config.yaml
n_experts: 16
hidden_act: "swiglu"
balance_loss: 0.00393
max_steps: 9861
Below are experts of layer 7 (counted from 0) of a mixture-of-experts language model. Rows are named router (the router's row for the expert), gate (a neuron's input weights, with its number), up (a neuron's input weights, with its number) and show model dimensions 0-255. Each number is 500 + 50 x the weight over its row's rms, rounded and kept within 0 to 999. Numbers have three digits each.
After each expert's rows: "mostly gets" lists some tokens that are sent to it at least half of the time. This comes from a sample of Wikipedia text that the model never trained on.

# expert 15
router:567448544516552419538386485477503532433462500402555488564448430484581506523510456385609458531524542422557478543473380511425580482505584368484503495476442471486551576431518560553459474412505455460549588564535523540516436479470474545542487558486518506553578627476554490463553393563478541496479417531480475487512537422492463433508496508538416620536455539524492504442491532488502554497522424507507370499483488435561632491471516570483488494502486460531554539464489449586574523481511487449447481536421436547513557482539533484522519483549490484507410583452406441468578480476542462455504578446563486468461411516496489442408425400536538606430540498490527486463552581463534557495552561494493498498519545511447455486526529516569483475472538491518465552534524465471516560608502516
gate0:551461535542512506484524506577549513446505493449545525492466515457566453491516473461466505434424477476397519531557443497548511483483460584485554592489551503445517428543490450521466369404551437524427521361554517478383619567484551415476524464447543472494498423421489540516489533510495515512548501459402492518495647425469534561438570530614508464573553515489528521486468539503440494498574485564520548520591478515412401517524519477471506528638548525433523503528587470489531414556450411423549505443478526612510527502453458476548463494497492516434520501551483455467434499521496460481469470565480542550419449590531534548556586519430510530482430445481415454398519538450413505510481508467370551499466506563549511520630502467575446550440528468487530530535535483499436499517472483
up0:534505521491459506473493507473575526513577578534507571505494528406573545477483443596487464595445532450439537426432470536538565617537475586530521574505530451507525501497500563519485468493563376589539470486530476500509458589452543479500612508470512500469460481385395493505497481524538400524503501515490408555529502436554472505422493500582464432494445508568482505545497595550529550514498406488527608469494496552538482499467440526553522454432555501512450489443553516443489464617421523470577535567536485519478457467561552361487430494543554480508453458494486461505472517502504412517527382432538525505511535544409474531494499503542562506518433422490385526540523423516468499522575497531522534463461447423510417457455462582479381556456531425585569490604520534431367494501482509
mostly gets: " the", " The", " his", "The", " its", " this"

# expert 14
router:444486569482491382511415569440468516440519445453558454482566423490487483540471438518510536481507594483504582560552425515477506500506503420477447420478457422536513501429462517513434516547505412536474524555460560477491504561514576494598485585525470522503525551416521464454468514435429507466526479509481553479606458525596452533465533489503446505386463510526422476488529431551508509475535398537558462486463462413443530431529511493517514519479514556479475477531605469455468573486429514418443535486509428434491477493559513559492519403448575535566480565523417578436489512587624512540522589523530532496490427480520481532489443507523575533401463593454523533527524629610560479469517536583459476567476434585414582497542550545504497461430527504619445538489474507514519532604432415
gate0:453562547491540472485454507485486439434481461457512446678473467579416486404475581499547509538521531483487434517483450513479452488456529441484507498499536519489420430548441581480422509490470471490384471459515522534384499530520521473493543431507569458418515549481475515493593487434526557642544441536526508524496567559517495569546517405495557464406503483488523436457453517525518469497559441486539523398527480522514523562507501480631413461522498551542469542433453527463487394594482465474499563592524511480475508475491565569552492578456586588569457509511476528530507513425464470600524469490494552435476380513440489480475595517541544510558460546479480475523499602554554410532578544551496475514459431518420508391488488585598520408498499502405496500404489486551497424558448504
up0:523517507421418538473489457455510429563425447409474526465457544475424465540469429565509462421522425418534467514542516625514461451521455504538479506471472535596517489574496467538489447496502453476508432427545623572500476488470465513485416610492502577546444435522514474490480563523504417454575526485482554510483426472572542484550559420517557542449481538536358455546565566555487477416479489500507570547419409529560506477480453541488512515517436509558389462553475479459524474393531520493452537566536490525484434545586506464560555554474402473524468455584445454481551436545559564547531488548519479519542507551462499491473453485578505572592497484346645523516444522453438539508428512490488500563528534485549587541576401489502486475528481526485547601415493522556431545504507477
mostly gets: " a", " re", " de", " co", " c", " un"

# expert 5
router:503466446474488428541338506439501513440409543461543494565402420592490473566503518531493540559520509454421491565547409460511536497508490407512486516386496456553542486579502496426472547513512435519477547565437520515490478520454495480505520566492496427521482570450551447551498466503420508491473551459526474517527497526581456473538572470458421556451388538501503496470485574487538543455519478580509499443517416412439539475431561533379491472484539412459553477418563496507441580523540505480493511471453445468552445469516516463417506445571485467515413566435552529573560536533474551446431552485546465491456492576491381538442467486579642546465389528538507542453514554481576562485503550501550472524523390528442468459515633569447513487521540572489510486563417464576527491578472456
gate0:444446524511501524564450531518517581531435463439514479503483433557535451561607548462500588513460527500538558466497537512469523458507477597482498538448515455563503471435526488528427477520509461544503498541455469528464523473474408535507509562498555541453520573546466491462520521436481496484505427511569507526511574498587549472542534539512531502503591442573458531536436510578474574524542438501424417529403500370509590461444431524525485596559558561536497540491523539574478405447489335439581500405472524505503564503511548471452422424563490608514473511538583459567462575488459452504467412597504478504355483486574423480501473512547632503408534510511473556438506478553488487532557469530521439516403482402517468376550537450406486415456421491476498509501464496437508499512561464
up0:523484539542466563513488431489392547547445503501520501497496454545559494442421489503442546440492487477601472393496480495535482474473531569600481444559505515473523444541430453583521580458542452489446479526527490443474514516438454390482522492526507536474521400526621528417487491536526468525551438505450428513558544552452497537541530535469430466550533455471488495451402483544501540547511479424498460567597503545471572478632499572524508459546471399455451489470481500469482510384562604457494462575525619488549490571586420530420514436495532447510530577467433436506543449492474583610488487476524466458550584452581515503581508523550485536494452565560529579524536541572484453513455469511438576372563489509506513589573465416462505421539435568548472468401446436550486523510479460
mostly gets: "\"", "\",", "]", "\")", " (", ")"

# expert 4
router:502443508458489476549470483532448476435372506408586541470377467546518506559474496486546520608543463487504552546515439486429564501469500503534467522424479415587569594566525493399553523563537455537530553570462503521483410550503477506490520623469463473538561571424520430596533452493465512479450543477492439488517574572594420486441530450492431554482458570536544491481454520469496490485485503588510519510400460425476597496465577502486489538420465369455553492455551500453453541572489525411440479548394450487504485402522499520477429463533505481519395570464441462566505508565509477421467530472490457503420428578455472476470496471533633600467492477497520552561474617492510487564528558487519500486485385546480517468569524525484507513455588625474475549489462550521483523505490488
gate0:513492432489481502551481514456488557523412575507485479537424538547509543559419502517503523436499564585509518562453516541489531486568486524544558495582550497523534603584380498469513516565470468551523541444580519569486538427462507396542412462423564438498526554513423520547532449441484590441511475530422480540440539474552468485565454471573447517440446412437523527499444507443448596494512445537368550499403586419543522504512488514516387438555460500477432557531455445445525533471485502551416447440395449578524488480434468531469519548591541531514424470556509493510532542534502592501552544558477515518435513489529555490486503472527539498477486390552541567457491422522508450456467510588480347556540476533503449603534384468460550454404512540447480535460557491450472541521467432
up0:533478479513580492527498447537452521534468472500510559572592433468494458507598454556542564486547500499518519472596499487426518528489513504563481461462542567490499465459590466502508484577483624638384519500516501589483480497540421404397559548554454568522480544463564419538481426532479427468454533567469507568499477464397551508535451493490541511449486516447477501613556544475475580452604542479443519509533511399449417403497453497540552510506525470451528518588540585504551462513526520466491483450517497554565477485556425551507580535507582472423409539477464406466527520484452499523443426529504476474513475505502548579414543417482486504483459519373468544451531403499512466618511487483497458409492503393451529530484510425540478512533416423403554591471534509503531545525584424
mostly gets: "1", "2", "9", "0", " six", " five"

# expert 9
router:504457503529437470485472512443417626427488526529571472469461429482506503524522442453576504545493569533498557520500393477494543533481509466464417471405426424519441507518512462407441540472533440499499475389435585505513446540525557437503474486452514452460557539524511446489450450505440487515452486553493468571540511539739381479509575427491490488429504575545527413578524466561591512465536572476465473523442486527399606515495516464439418494538558519464520457429499475483549583534496594493441474469449513539519488411508455540457566456545561570600462532514354551541496574492525562513532561484443473481506402551454458440484484481465546511483488509515477531548441496474516507580534574499480487555564515486456515424490579527509433480531590527600504519485424525567492467511468487
gate0:463527446467531504444458488466555633459499529500500364509529515499582562483538536517532490471541539423539465474426553589425499521568494478546488393483506521431412471489498535418406557533508436577464405457554438441473520404477486483451501464538436557481490487457495461452524512488557524498483500415454529484559492550424493515513530506589495504568541524465476492652497537515435476523533619507534530454491426456466636497537461434509456623441544531489582476462588503513510448526508556598502519500466470493460558491535503535559542502593505443553445547500448463538494509496461561459501540455579522532466568470497541490428436438520518534523467422416446483479579515554534567427563509525449524471558629455452457502437447536531361483412549539492535428550450436579438478586498521
up0:576485554511546496588476535550469404461527527552535399493432505496460476483518566537505615539452515511488580421474496428480515508487476482474455445507494466490469538597483484493522497518444470447528493388554468488447480581514537477451594520533523503501556558465486532478441475546488506472521570480536482517604608514586500510525550512541510551449487426430425486495506543545636547483498499495420437514425565423462409568493509468456533350445417382512461500632457466511510511628474584497595601410574432532510482550495530495488566581592465574562508479431524483530465521460519481582508492431502463402466536551402499513474504466495534539473504544503478515514453555449447463499514465492545436430483507560438547611460510489487564470537429486479484533464413454514532462542371462
mostly gets: " Ka", " Ko", " Na", " San", " Vi", " Ja"

# expert 0
router:567457559478514456525492486493521544438419503454542477560505477469571469468488518499556447596488491487471445556518467512483472532581538391407458531457534489555524563462501517461515526418474409508565489528479575431486496483489455516546517531488570491622497503553542519525530556480474484464472520511529491381513480516669412392494512435510438437574476541598564494571551515547536564483497422496535480514476472493436513502546402571426464536530533572506554459425479465397600507501486530477499457448532494398439528523615506484516516508558516502542518523509428458537530554548447470402519462508513472461400493490501584527522442484485655647433555535569583445464517543477554535442500468480506474460490408527432481522523456547470426396458416515521431588477531427478596442504509472
gate0:469557488441494499498505486476427547530373536605541527555568514578509552481387439542590514505515512532460433558501499525481476457527465507367537494484508543529458588501531447486549428465561448494416470476490537489453453479512562498486504537569425591551485494515527529536442508629498561425455532535516448469487452433402429492566516510504541471517512455569486470545489417487500542546471477540507452578467432671523483433503455471524495471531505544460458570462446470525462520569529554488451448564586546479537505574551567469521501515483516496419429490558484546470504494582408538512492413585478534488578442471516423488530410459504575475471612564541597574540500515443505445496493448448415524550526484496515350458559437530472501429626483422503553446496506543467525587469476576
up0:566436571507448420516524471445544394524589514475522504447493504500465504443506484519440559524465566461500543574480529535452508550573555464553466482542511589451577506517447572526483476574503503446526544434531485437558494486489531494483434573420528453526510515440518482468555553473498370568542482510506512558489499524402588554520478545379578467502517592525499387460432443516437483443462448473528511483413472464503590575472480458470374542483515525411407440507538489510492522571548485581596496460386554491483545459471459444426535416501473597504530481500530471452508485467546472534443455473586471431534539521521579466439469518447446478524539541471481417560541637536499512621520581577608501582479478544462488557426452522499425454536483557584480555503421433447507444533515500
mostly gets: "–", " T", " ", " N", " G", " S"

# expert 10
router:508499526499567471540449534429436492434440511496547510444424457524503541469455450481407482538471508469501489496513477533493535521527500497409473537352499476544474546455506577448496521486487495536521517546425515570445530520495558517600551658514457407548537487537465448547544454558419515506459433485572475533548474527516482529454535503489478470485405514583524511511479463494490510489548458531488506513533436432497550516560509458480433491450507534415558504416514506537593585473487533504500506418472519539422402365596525488489452447562464518539453594441429435549577510531524408471457421529567385438522522437499530443455591453480538541430507532457626531466532504473557576568558591550494479539567464490435500486603541462379461400532544565537455507423426534491507509556369483
gate0:531476504408476480502613527495464402456497507526472490455576474476499452458491425492434523546465530579538538531497499459498451415516443480422521527553611537549487433587611505500369490494527518542558502472525564544553526498514479560373556591400447477512470449481469582451428554422485434517503445453507571507487449484508503534317473412470451543493555607487514456503442436532516494566492512537515508564475520487593461518481513516520492534383505444494517454519483501515512514544545522479543591542556428530478468570577495533470523539516531396487481480483453497561604537468496455515529554442458489511510537481476544501530496460564466452384464533496456602547528531447504556522543538504582575516508518531442480381529541522543553482465498450489396504622408620421436456454464532
up0:383591433592535516483436545480522591542470503540594418534523526479506520531500473506426426467493514553526527543505459486484527515523532496510475492520570547378514431506526418473452495432432520501546498505421494427466564582429553491476512425572544471518508523521435586469533529448529480603436486525566359464401547420504513588490534483484436508564430544502496380553540521551483447510445514575560503529542519554555514501494404477539548494416512541507467538507533441499526512458528528440542554518554472469564475499472475497514471431533482468456518429524457494438500435514519442642490463456414571434539620477498615483453527620412610364468547539481566446511520511536465477549486433460546443517487538542475480560438475451496474519604518504550541427470425468467516536511571541
mostly gets: " and", ",", "),", " &", " where", " with"

# expert 13
router:531491572519439560453509509530450524435461558458638467510402429553472486608534511444529493528507547426420500549501464533481612521497434464474473503471470466529460565505543476461468486483597371468464428600407577505509445507564520516489530539429550423452577527455500413557470476580533465532399475558619409419549458498594414589487494487501437582498457586589505452492528483472513481486518530453537407534524413417495485474462545545509437479484524488471577487533517483390500627479516506433482451519463467465462449480537560503451505434573488477493530541507452465512524564505525549424541590538481515476484399496541454470485486420519603539456486477491486553568473498463548560503560617441463527516542449507466510489491596514517400479543530562526452480501444473428568570529469468
gate0:467483548423506506569488542520512532544532480555504387605440472515473469471496453524552568455490460496507456544474485427530473515518485504416453528513505579571508541433586564448367513568545420531445510464377419503554540549522498493512544435544574531508535512507431534531520525474464434566432516513433387503508466469566497517551454534511533438516515575528583480507445473440617566543444510384444505566538522535489600368525473473467444526525468482518517438431512588494570445460503404391526570597505415391463540570486502489545490519347475503485521513501509538569521540460464490554502488593464519594481469512496529546562504524402519508463538436501434502524505548474508458591479514529584540540537473488572433374473469500506458563538502485407418505552498510493538505516573447
up0:533556472571470402472485413537542509471474478583454484470465515521571471538494539519629442496539494507443511465425580573581484538489572500530509493463455436410532448520476401544460498515580559450506601502503496493456452442461436501448416534527484473526508416486489518593566534416547581489528568494498480437498538543596511501533454458439571412493625589486520575576571572507471498579565461564452574359372515517467519478497587528510524518451494463458463474476496547459480519515483452556542546527441517483431497512492564462364472485459449493528484410500440494576538516482469465403535510424491457485544587481471502438574550501547545523530547533502456536521410477430492492470516556543498493451428422542390401497562540414493486564499516471511479577488579381489519510481512475
mostly gets: " States", " York", " United", " Australia", " California", " England"

# expert 11
router:514469451545503474609529496513473503494505555423521501524537471503550519516483484474545493466447497425437613571578472403462501449513489430467523524455443513504500566579507531472413508548477488450495582464534535500487528573463507448522506522416540438580556598429507440550516479516466558496568460458523463490595539536552451483508521435469504525523401518554525480528533512612525413397449468524474487481466497492460565551479495482373470484493551520464461439533511407461451667518519462408545447496464459469484478466570514434574518507491406495464495516573449460478491542566537562545455542533438444484392497532448402444522435473592588484464442538425443595526475517416541545502490560457466508503517463537415526452577560563526388402502484645442500537533455408577527482506484430
gate0:498533542405532579555510476520408460557557438502472542509475518434510554471476481520540480446489501428517579513544422419453558418567365527473498429504469613529485452465461385442522462604465479524464535535599435439548448524528545573526429491494529545460419537592460527498527517474495507456556535531449496551524518450516558499558518448470461540394494469477589460463429561429514508546533481361432501514482491533422575436481452467453484453498477473495444495436431464453473464523551526494517489455490450628421441528476549524608583530486492479546501507404479457468478589532366531477478505482547432485496542456481515497567496566601536579463468547464526520484585571479530553535460483507532447525494515550465489522519518626462500504511535519573564512600544619450533544390511551
up0:397435443488414523468490475613489491481488489589492555455563430535479493418466496564546498414550492529519460505446503409486527580539484560538455465357587490550459465495463559489545480523549489403516481501468559488550495576416453555528506553506591553529530482537593532584493462362414516444538495474551554380526509528511503405528574401423552504522497503569478580535512491485448472577532496524485423518490487474472452478427544501470432502512485501576627455510467556454461465572528448539528482559409419478476401513419467554548539510482575495545498581412509321474512507572482536490465454558455486564519395600427565475451512394558528417482510512526547533497576487538479548472423507488502494512481515453509470461493533528461500479528484491552537519544531530516495495503556558
mostly gets: " was", " is", " he", " are", " has", " be"

# expert 7
router:471515451493466506534455540439527550479403564426567490579476474629487492423374499456570500471548551479366479485510428461479500507546481531413446482422614510490527500445492460491485453455487392519547568529470525501426470502574505567391472473528506473546502596513430459538578536543486509477400565592518495518577510479536408509449477528483479529551425524633476434526481505556541494491587524559539454515486440444617556542450432492510497444470563409451558535414554507446585516456480476470488429489611479486527465484591451487485468483569528442547479556454404444594522498435519492466478541542474504480453428519518435451531461480483573500451458479524532560545549505488483489566491553559488603517464438567436514566568572444478435399524502525530448484477446532471468492511439580
gate0:479440461465504493444511514494497572516483475470437536459463518459535504499452418500516531546521563432453588468445455571516548450425623484544407531502565492430465479494556633512415455550446451466490491531510464366449477457408477555508503515473579462587520498508470498525472551527523530489523493500480476519477525444556546487469494504434476558546490522463585436497599564423554515525449482483611510596546535442485407467438440522484510510532500464519451584456519506555482551476592508464584558518465486478508446462566451568460520584571485658496431479439522585484480483538493381441575570585464505526631553452540492500543440478544475534539516492529398447524565501455516450509561506498481493512560431469401535525512548589428533402485549433468433424461436409472454548571522532
up0:455503530468479483521505473493540529571443541574544577460568450433474580523552547481457483452488432539549536491493555410481528501450489546497569591584533481452504494461485534462445472498484495541507549470550467540559490581427497470521509463444586470511525487388511513534457550543549428523460451527526508418395423579506609479448470426508452505486534409476511447445478549487595390560476540508413538521480556590516525480462507475557478564510571509570619479457560454542490426530516555413515444479546497545472464473436464522578502530521526443474520576428485465544519539488525481428476609484496564538532566467528464473477578471547608462419496484505533557534486404516434449555475473473339593554425552360468472506415521462521511580485561452474487535498515634473496513403456458
mostly gets: " from", " on", " for", " of", " into", " with"

# expert 12
router:498446507533477520553472499397495526446490518440554457544426524492540565547471503492525413537538409403374452496529548471413572561580497547484417519460528409569517503514531596371514566490465390536547566510472463502510478563451517476443435532462556493514484475438497412537527528475496486518424471520512539452525565504543442460459483554527509597465516587556520452568424518562440522462549591474538529413386425492556509543488531481429521390533513503528612508509548469463495517427508432455394501416527504493461466468589444424488525444537530507553412549498447458544543554498468495526545449509444483493491461487496422481465548450511628568472495493609530487571553470445547551548545476533492533527492521526462425597530548480394396478496508598528437494533542503458503586505434546
gate0:427485529508499533486377505427530624552482527505481423503502579484532472504473562450498470467583538512556463484464509502449581629532545525551499532519495558444497531498570488499449504568442456547493498480473457446563462605493500505442533504516592441466556430599434535453477576461570444479486533530428596513550417477552527469520598445514470570507476509487542519489548484498536562461499525480480437512554494490453453436551500528539544537505519511546498490504450366507516572384366512503446540526516531440440455533558488506595533493464464505529505534604460517444535540571543518525444431460391504614458436449421473410528557459422488515478577518474510467406497399461413452566522527501461498532526494579512494580569612470370462492569421496458448447451565472497523442508553478
up0:507554480523413489567536505491435433467473401590471436597498463482522570510521521441470524558474504544504436554528503512553539544475540481479553459548446539485551488518535416539506523467514500505580456418563531475479506448527465572461469563588482474468432536425509436543497503545420362505476522602462547475500405509475424436497524445511531521441528558481483435493465571486485528504473440567455529537462535544483416521446444477505427545459469578512535482540488481473487411526604536511414463565571472446540367472479477500521514567458499444562388580485498428414465551500560516437554603546557479478587502529438538470466473515482537478580545545568529561491532518406541496506604559346481572465615481469546425561494478490417456437536544460583456465563536481525513476606440486
mostly gets: " In", " St", "In", " f", " m", " km"

# expert 3
router:532398474452517486518506525464502512498534565440536458599488424474469500510483502437584465459482533503489478547508458471443523531443561447513465563460558399493585458516541532527515512472493417504557514563361554558519515549512431453456488523486570479529447567469495442493608480535502476549480461533533572491499594569517431517481537494571497486500430559559465465468451552454488551458581512532487433439457385453548484473539526488461426403509543531411528464443464455425487613521524466399431544454518476482506484488586513431497532419477462427491349596501469510432542563579431507492516534485499472421421477592514418476538476436570586472465505534506503577515553469531621477461564536577407611484534479518395478580538592523550485494514571563591454516497454531511474550511496446
gate0:524519461501457510471447494584498485431579542535501520597543532599459530519533463435528437482470375582540484498493565504385528440432474578552556472479513450530551530380513467457431506450459413490504516390460452506410502464411538452454375460525533575540479446493507481507451690486431513498467519457494565427558585506628516537427534502463498479499442461546448498425509466498493499513507524477510553500479380525498604583502455468527489495474477479569532558533505396530500504633507479472537507497509501477498490481469494477597484488469549534542531519528555484521582495469351536451540491572508446486461518463434522579482505500473516544571539556590546496546461447439525526536368491508537550461408554527534486504545446559466426506457427507530499497504569459513458559495527604
up0:596540543496406484526428496383478473567470411578519437492552487433492540583463536464540553471505428454553416489464496528522486461565490487522491662577492482537474462490498540469565410508459522478454437573453475496470467583539559496504628449427530540397487518470438509528460576591507411542513472475493494567505463495539586514538572490504543503517533475500481460507481528531348462444430535514463542462494451484455483434482477456443565526501485540487531529530597465597504467498497526459547472514472475515545554527482441517449448519536420470457446386552494449442421522534521550527518460484496564592422548461597443498503487598491422555449534525524512539457480481413475520454516442533501543497529527452531678597457558509485521576596465536484441519439427485476574563546586474
mostly gets: " film", " number", " line", " life", " series", " war"

# expert 2
router:546397452521546498528514493435454536459419587456628453508441401416506530483507477457554466484483487455535418504498444478444491536484541489505486511453489411527490434519582505443429422474499409446569490567426579558444530537530488493484485476457618481527465561463507431477567495563469451542384506570474525516531463527546371488497533510545456529531454550539466443516469557486567474504533491444530468502436376514493516451482567438465414428503528547411556417452537535476559593511540529472489471439479495514490528424531538501435578396568507543511405550459483501542582535558482598490513502428529516448463423589499429459551539423487550511436516441481484545569518441520530565528564608451482548535536481481474588525491510478548403483650548587592488565504461510514519483522492480
gate0:545452480514443483428473452472571530491445478557525444423483511488422489481476559451481455501479440442650471481410507517580452544537453507610513537553417563565450443542541491453495431491507487539512482409431473465509504523622510515465504512491577519502593411545493500579516474494512484394505494561571537473432516477520444437489466538545498490530486497443428500502554542539461487513538505465465511617508474567411535575431474547446481481480526468462515556433435554608552483622458556563444507531518413530551516500551461543481455534481463479605462516534472561491465535482554614453430482412515425529532574577536523481481466546542544503544517437551383482452520449451459434488465425460593442427533455512472478642589489499495503486501482379522438568509545551503437529584583482
up0:451409469550465472498424417485489413476480448439463532519519500417537561573499600524449614526490494556528577505457515493551522395653425516542510490495527523494474509494491478544493516574579390486492522582505534486493450510528529605540533568528407481452573476474382512480470452431460411536492527430456435517432525568360576515478444474424495437488538556502472468483447385500500512542419564531444517430471575467482517527500518523531512553501571546571511459514507471506575481541472487419550544468492510462549501512456530529497516484439581469420503392536540451546429442542437522449462470478529483573521447408539521531510465599407509495583570544466518425550491493516422487535498517492601551531534572556450469524446574528457504587480443568515581563507556508505449453599553493
mostly gets: " American", " John", " British", " University", " James", " George"

# expert 1
router:522415525455518511524400565456540567501492449462588457472476417547476531482430476526546518453509457460468412516497430557524567511527502499322464535447463442555505525469567484478455458465495411512504566553489560561528539588477492516478456530534514455487613540507467497498431443545431509497486455502453460449539583516589472465486491496509500449536439513615557441534519516547535498496543514459480499508429444483485536481543514435532421474475568607402464426404626396487530477475456563487490477343529410539498514455597492498497464463537444483512496515501483475459461529524494609504497566435519520535466546533521384559501517478521634573448493459509533497561568522504575537444523536569505580493438405495365499528580527507467480430534491514523365512503511486492526532605471540
gate0:501451484448466560625506445578565418446494575409429428556538559472401436556520524562428495573472542438565479394503532519502545455403470549531541509452610479525453482519488437523517490467515532448520493514500560517487531467539506448624460476537475543519486518478452573540483519511591556467535483489458573439495466536529595534521429562574528466492471481480486487506528435466457480499593499462475465417495570449633512521535470536530507433459548539431455406526455531478515538411598612497552476506413589481532444473601545527467500535461457461452422510524505562380467503502394439478514506488500513453497415438545552569513498550541603539520477540516575475444439509523580456500582495410404523591514487459492543443520425438446515471456498588525489487510408466481483442552524523
up0:511470503442532584531506537508539549480513563507537429500454463578512470492512595495463531459494499495463514453462509488579497461495529525545505547573504482546421517522512491564439470496500537458446408565480580515451491529472487519405536447470532505529531416424488498477582429458499513385470555565529427514479417565510572519497539454519474560518520386549456506551469530496439494376514463481467451576529432477490584456551496451410476483463425521482598523516468608445566433490505502592512524518510525509515512508437508430364546467558592379569515368542577590489409505546461532611504646525512495475520568534496507527464516407486562397414461478512449476525500535406518460449473434501467450493579469506458517534546488531546504519406395467477500545521423553519485441525568597
mostly gets: " |", "|", " −", "):", ":", ";"

# expert 8
router:411362520460544529604406584454558519390468484452560444494470415461544485538454506527517506412550535499425446541559393476523562469488517446477469488449532504479534476492583551530470508432524416534489550571409538527528507549528543475588463491507596482488510528505493439543453487476407496465466447494533457460495574612636518474448440417498489555476488524485511506526462539550514550506454496512537549430466350514517609477505504552496471503507574543479541453453497507417490519505479489410505508381515428580484478515554610489431491493509501594546475531488508484487493592470460554465468528452522495462517572468511430499475403484465548521487377569507571594494514457498573495422499483553486571504464420460488515545610519632579509513506575599495476469524427485528507509538430516
gate0:514587515489472517499487579427602559554541457529454522446359524576459486508502496510502461483475462501543537483447595446541541564496447525542575542490538584501503594450490533519383477520519487492508435489487548534461494429541501469576520441468444543504529575559456494591423500503464453623425525497406555475580495585508544553568524491533474605533470630480466566477461536539508522361516501494465532479496473528450506488492514505473475459470433526449453556385523431531474439470520482597523486490432539380420560400442490563419510454449477519450478459497549613516530496562597486543492545500528503480498473477519498489449541438362473550526476499542499615478531475384421533475500459527533500465562423520442442476488487492538453527586435549516443578508447529522545447430553442
up0:530635431491486436540445527444543491556441432577561537433456521484504590519517465497519501467500467623585479474540449495517471542502424477446455525517520513530497596548528482496458599518505421473519478452564549485481448470574523530561589476471451440431507449497430510601521542514432545525547587472439434585520482451649512555531431528503501542535503530496471551514421511462547437405600534503421588446458452593466498488459392449447431519493439610486467582455518395533524503555492499589441474509484533494458489478530425567461453550523459468624552469539456518527515522432565502461492482493577479540577554534505446430531475499517493486412531506567489496378424521432458498456462468483449556489482451481453519464446577545468524569590449540456544419556529454503463497458482433
mostly gets: "\n", " (", "==", "|", " \"", "==="

# expert 6
router:476521475490530481586399461418576541474449531445540483559467455563510524523483484395641544419461536493451417541580511542428538454535505462447493533469471504567587538447484486521529505502485396484535520558391527492484487506531473548596489506510587391535511514490488327487496483494484387434458576504523529472525536573593423537567522409499496545548471544526541390509555456496463492586516547524559396511499518437529512540566387565465451456535551499436559494466446504477556613507503576506482477508470448524491547528508527432446460469568419460488504464420501432496577499567530486463497536550569540475455455564524399471464475455561546491451472461607458491505491499541569567441546530513536433504523431528435481560442495491462459380588471553502443489492517515499502512430493405
gate0:496565493447462575508498570608512480605528490602504533559509489589538508415452490566502514466543421505401499463375525464411426547528487451528537514450492547517603509492536604514461461468599446484552541454549458516513415522503434457538539458451469559464474430538447539453519482511507492523425515482408555522568421524510554407526550505512524513530458539497485443599495485428492482499542482587590442461478478440462452529487520490435560453500532491431496591520488443468564556562513470499409517469503513515525491569487522486518521469397492435486499438548387517548477459452429529506491435506494502446536516614594433445571458422477516475490516451525593515480625530456508675467498461497451472465565393484476515542453478534487558547413455524455446469558439393541536437463536479
up0:549471552466507344593550454410550453433555458579516424484516581486544467478454472560419479486417601525534526486565424544437518444470570418497487489535415496550453457482417536490553529478463549450421453568485513476579514504410464517546527519371455463491625478538542496528339459489513484496472562484566429494470485479504530583500478477459416468500464513563531492470528468550467554541436453456529467508522530486455524591511599583526481500453400405460446506504546513548468503424546495515583536488451556494498482508454491525456525523579579460497553448580461545442468436522573439437476483453499553510628546534459513526523463559575526501493542552510541421519506472518543435475435484627584486533529503397473455478539592495493502562501544541484624480466470471540492493461502525
mostly gets: "%", " there", "″", "า", " US", " USA"